Experts of a small language model: a variant of SOAP for the experts.
Below are experts of layer 4 (counted from 0) of a mixture-of-experts language model. Rows are named down (a neuron's output weights, with its number) and show model dimensions 0-191. Each number is 500 + 40 x the weight over its row's rms, rounded and kept within 0 to 999. Numbers have three digits each.
Before each expert's rows: "comes before" lists some tokens at least twice as common just after its tokens as in all text. This comes from a sample of Wikipedia text that the model never trained on. Tokens count by the router's weight.

# expert 0
comes before: "=", "\n", "\n\n", "  ", " The", " In"
down10:556596412548544559469497528504456630535572510519487508467424479521540423471410456503481474504531498483548547511468512515438453545445454519426534515523502517509490470549451474537422547550439510512490529560485515524487501601563489522497546499462552498528547521533464489515466434428461499496482494520511503508507453506523453531591487518500445469532496457539494539523437544529481515482535492480479442483525498555537456525494522496507528546439490463476421509489572451513465560518430480461501475497514555506500511517442485454471582456502412560536482479498464426520544515460529500472
down11:497502497529503513416460529502504476421466515476478511479532507413522541546413473502511514484541462519585472441508474564521517493475518540511549595523493540490604473444461431474491598511455500548531524462485478469533493387522536442491527514492513499496440487440464499464522458501483535472506459531508516473493505507522549487505422515510522481515566605476421529544471575528487481535546490498468513468413505509431542474456460447454530493434510567500584516560566507510490532449425496427524477525432525470544526471460504499539506476475513465525537519526527502563510548556550446530
down12:481476464499561487558410514493496492515474503497446512558543521499577470403496498452474481526478561492447448586482482501525496452530474462527506445515454458513429510494536453554469440479486570502567505546554479495507570569529518583505481523480487494491563429536490554454390480513516484543513498544451499497510470496549530481527511518481465514538503440478527430514535489571491493558513600451436595537455489523561544457496430471492521475470500445491469443468533468498512494478441463556490383478481506548493555479492497448555530485492459547566533532463533504485547488506551469548
down13:437460477543534553523498490467434441502446458450522500518442452523488469543475498468485421550547512531490440488531537451524443440508559491587576539534480417529430459487499457503477459487544462471536495463556532423517430516465522469501581546459461582588513471472480543471501613515547511514472537519447494489566492513530510485478534560462524476485547504533528477416463460547493543586514496512500510513561489520583458543463481531481486534498506488510491508465525485523530484436514491554458507548507552455495509462559531500506466540530503503538400418466471539531440525484490534432
down14:508533498491433490538473522538545498473512493499519489503541473496488462495503487471503506439600493451418466529497468553576484458431492519507527500491482438453508497501478441503588463510475508517488500471496497395503579524440545531538537512513497504436505543471505408439555499468543432519499497502476576444541503512528481545455444476521467516490463477481530480584463479509518470591508560548449471582528521457460421548479456505539573488529502477427538452576491525453561478449473530546519457480579505546550518510506498437591509503438499519447495546508461473589519539445511558491
down15:514507551568460488512461548560460545573563463445478521444571520541502465478515485487509468505500513537428481495431535472516470529515461545499545489459516514579526421472585490529486487557492506519549521493577426419508538547449550518541457514531461437478401506534425542559480456567537514509471554493497485460477567452466505463452466479476541510500511529478472478520528470503519434524558532560489469468468529474481439444435514571454446472528519552477595552490552471477489551491529525444406442478484451475491486541518490564506496467504475478528551510460503472463580527495522451508
down16:471538526512552502400443516465458470483538415539530479487471489562546497467450539491519491490409554462510463437508464456539483499507466481491523539559507538447505520489505523527471478500532565532453482494501536542492501495465483536522530453481467439509492504526560523500493457510619521524385535465525524463455431543524468420541519429504573507528467452435438513546509521590574566479449503446501543528557448549483559551503444456554432464493449515532458559561499485517514500441452531498441540530480514474429493495536510481530595532504531507492456475468505505542548484553481519512

# expert 3
comes before: " |", ".", "–", "%", " a", " years"
down10:502434485565546535594454429512481509417481497475631598450443519499517467456489462523463520426494491444525438479440457577537461500485562502456521474477476480454482519501438439491491582509552413501517467489464502514498423456525564506514469436527492505527478514574494540474473432588499528539511493542541550538472481463525531528478497444588442491521497461479473539524494507463593448465412538470550514524533538465547518542458503519499518513531502471505512452492521488481519483490493549547571454531477502505533502498492590531554474495490534480470475450494478491570546533499494493460
down11:495512473507438466465502526548459452427605509485508456494535522421562537517543482537520453544525443494564488538475509537476471439528483593550462590518493483519531393549532445472488480476538538533506443418479465465483533542480518499461452529451505566515557479524485445525479584514493483570487524493512512526537452584501483429600439524516497548518417464479502571490544449462527532505523494461493454416459462493512461442512527459449425558517511482484463546518517534496502524472459485476536473575515522565507555482470495592489520509514463524508483508461468537504519459483529470454
down12:531490522583525483496517497476554430543431529517533530469443470454500482551499434573543513536477484428468463553573513513455466479552483433451533489475484582509450595529511576503515537508536502485477534517525514526529510516472558455529499572475417491535494490507509497534462461504427512540490536565537471443479453398435459517473426528520484516502520522517469477451438453488495544488458534452481491434530488473497558493500432531522413443492540554464496421480504526444508507465567465538492565517524510540535460533507556529480515520508520561552483466479586457477401481570494501529
down13:532547476577504534460533499527491560525549515489502473502484552523492479446519495470535493577611499514516519496433411523555487547465461524525523454452566510482524525554511548474404476500507487478526465541467516437477544508460579512507515508610522580513521534490499496502501514497503528497417447473477550515548597410493515520519460456539515501480511467450490493488462478431487514498485427518554516500446586568570497455456507483458533522512569538473514471542409448460447544466493480548435475451443433487421520483498516479456436569464478527525531491461477446521511528471459517503
down14:544502488520534535536558532510523521527534534507461516488457530506481524518521489457483489467506452586540500466507477484534463511495433473538484446511571441560575501536527504531460478501483499487453506514491565465564537522454503532576381573493541501517473597465453561404414568540441543476506483502538471515554487486441481575484424559473516501498500438427526520553481470522526448549489446453529460484489452455503504507517507447467452454535515451563482543476571467543470497540493450529526565495535550464503432491432456502437472446508435491497549564491539439522463495502541523462
down15:549550475514541509422438540538533490555539538494476478503489487493566481509433477550529525505570418483560506562513547481470440454481463559450505478535511479520460524522499557502492562481516468518559476493425549436467462442568465485512483514521495509446514539542429568478538557500511485490479487442483482535503474468516489421442569546466463511550485517551397549472489545498514519518482511512576486524533447485464481528550456426606503470506528538479495456531578461520535488465495475478476470502515501417500494534582470545540434474441477453498490552467472491561586482426440526462
down16:514513524511470573581491496487438503537520464520554496497566575428515448517530481440474439426515486558433535541472511515500504471488515445456544497495547526523486583542501449489510523506510543468512504447493531526503455497549537452539496533517484562452451533472541422515498509518550526542530554477486439455504509505452541411566554567450475495452490455437458481486563507545460482535479371481495512501475493448451458519477536473481574492557439425526458514433463508470522465588562491473476483498523521493492511425528451580532547442542545500458484542475525482573539469496544484523

# expert 2
comes before: "|", "-", "ing", "ed", "ort", "it"
down10:429560488477502538477590475504492522523485498522478501488494505516543534448532533536426478505427482503523527500511557495428419505514452549524475528506474526455462511416584484593503544504532540522455517449575508468496518452471456531425500535563468504494427534529504515470475532560462440409537533490533587554526507449487503542528468554529544476496474563466533493549546463449517484519445518507446525466479546561509438496476560529451460472490543506523509506446496478522525595537481496493410480530479482539497527435515437433566496492505504518473558514468518530514493419473376472508
down11:514557446479442407492478506538458567466491501440528463491551508470522479447432503472469526516437491594486508541533521465440479555537488496469500490475535562458482531527500509517562552487506423528531489512591459436517565559510555570471533578495498472466480458494554512510542445510503502442473484529535524509448541462520480532501547473506435504508504444460496526520492519528524521530474495475536540497563489514492491437431530531454540465466478543494483479553521575495519436483563483423391411464496444461507433463468510489523530486521587499571462545492441537557504478489563590465
down12:528533435469469458505503519481534599515540484543514563488570510492469420514508478506529495459462517483520567413515509469475599588539440511525468503457444511455498487525537496515504542471486507526515525495500514507590537430496464467428464539566513506508552452565565579454493514485469529522477486537478439483472477495504488509464455566507490489496542509471487477519540499444501499514447468471519457460443528462461494530488525545514564492498494512523546570547537466465450494505506379519476496436550590386470531507388562420529566472518493450527511481501449513547522472478519540464
down13:513560438453488506527610586441499540524468407501444485458501434482457544602566487567570515477434468479506555500430522535500482506499540486467466495539495580470521577496484523501423536429545510537553512575530461488552461507564535461510432511529540551498535464483465489460527552518475454485483603501519474495467536524467493474481537486523497531506457508480561500516533428541484478426510559514442507465537501515492492514436485436536558486500551507464511490515507474535447478583509473450515477519480491506465450459484561519500515439487531514437503423480456455455482521566534462457
down14:475512401548549550502497571499480593482445448505500494561554477542495545560441475422523523440458508456551549494448547496499502549504477484557509519570448467505440459537464555498472488493526527439538505473516549531512491473526449453468497558539474487538461515415571555548484575564538431506480458488495487475468485480455518522519524559518546463578438533498505560491571471512470508576507495561489542508454546475491423481507471521546525424480480519405489443448522499538511497458469495485487512494550494496574465502554476512571494493451457516478469505489500512401504462498479402496
down15:440511522525536497546535477500564507544554509495529510503355471572497510505547469498453524528532462512469497511418425484531504497501444509479536481472511482499476527448487509533507478547548450518441555535532517501471530509438464485491525531535501496443471514494407505493511452501557569528560454448460441510475436492491453554508537522454500481451500484430501518536554498522443491486493436445418500438488488520556553465476552508464454616494438538464520499512523569427515482515499476492475503476535467563510441462528539479544571554498512491468459475644507506533551494555508535577
down16:554454451550465422472546491498494569507506489506465523541526537459457450494482523539512449504492463486575482485580525505555487448500534426483473490510515513479462508427412573520469418456508411536501504499506515445509429548517541532450448526453499497521514442539525524532556497454463527490535479527476500522460524522577525540534574480468467486561470510481403539486483451512532538511491492530554520545564505493527550545511504458482505494513515454507510492461478557550449527514485461437530477503504439553493519537493452533497570476411545420512582529486438543476456403557603456512

# expert 1
comes before: " |", ")", ".", ",", "–", ";"
down10:490540539493507499536525501459511510480478480457451541468504538470551490526537537558496563491552457548470520440466477516363427424472603505497458515571525540491482500530537446572476431527550528491426529457438551605504481512447502501489507528514468572528530480568437529544497516550483510480459524558493456534476523445463566485523521512499533448478476525578494541504472572463491493467523523418473494511494512522501488529427491550487442495533498423475458557415524429519438506602520462505475454553496511496484521467523487506529554465441557471500513489496439480456485488450507548524
down11:455503580427474480576527515483538556447500502514501504544591530428495563516495472508570539534474482517480471501432468519525513566527547522486484498489525515554477533479513548410524444530503513507493437477448552532514471479466524495521476433490486456513499453495549612468541533478527453441513526537496485506473481535539480585470448548424441488445536551497517533483442533484473563514489487459515479549505474484438466487560554502492369536428482477500565517416475538489516559515511466495496509451527569583502514456540458473506484462526404500538469533544490471472518527510499461405
down12:592525521491450512456463556517510482505531541510601509556429455490499553503513569524510416498416465496448479491532496527516474417474445509479532500512462443487559462441477471516490524444546540527446488472507564501458510476544510404455501454496540461490449628509552502423536516494486505430482505552543501557529511479507487516587508536492533511512528404516416466470488526447478487545562422533496490520481496472457451505572484446529478471488535501526528556535490439533511442488509482543574499508553474531487525495484485542479541538548562513471472518507437563481438425516521532495
down13:498452526419523497400485477481542602514600487503425510513521515457459515538420505489495448544438485550576487539450502475516539403529427514505452479499521483540519483451494488515481530537507529508524552560479453420492501549543476408492543487444498494462510551588489490624502525474548494520491488540491489513616484462521469519464493446499474548507520537514499512508443443507505489470548431480568460564466464466520543495499557495496482505543495494522514536506486512464528476531504516525425506498472380571526480467503534563531431455474487460481490486471521506560541505458486548526
down14:473476520478493533535556503427494518529534539513580494529489428516483472512586458482477471512500430491501442562487554416572518524497479545453537470490457504506628557445592479547539515524512525492509501524456441494461492430476514464496437538512481545512503513510499525525473436549503583516505488505493479472501509464554500501505465537433496537474433580429511532473528590430456548475496491476492473478505546452491461506449459484494485503533499611525521472507432482502534474566443471481500471499542528535540481440607461505478433529484457584527513468460452537504434464555522459521
down15:521564531489481495484533499472538503544531526445499478519560421369491504408414464525523537542504489516486493459451550506508485488507451527517498463484535460525436508478486467547561496489564452522424457474467477495510488515560444453509528449451551533527540474485487488539498476532467557506537499614512483542546423524546469480484476468495505531502589501551449533379552458561489493460476476531519504508487520542500511468494520502457545518501504562510517519515537500474476559553493528457497440519516418451427510506469454529581555513523429476495542471575568522568464492421430500521
down16:458568485490548555521493474498514501477493572506455450431491410590553538511498505434514506492549494512446526496463464494561463460493464523519530472563480518564517586444438473467516478500477512429499536575510493478547496527474519521535551460480506463502460478541465469484479449514485498547450546552470529495454527518451468454533549519528450525492518444514474535491437547450509506522613530570528497482515527546628486500554582485484486537491479431470477432463499545483395484491527511519513540491550475481475486501425509502412447474510453526538498530520529455500436551447592510453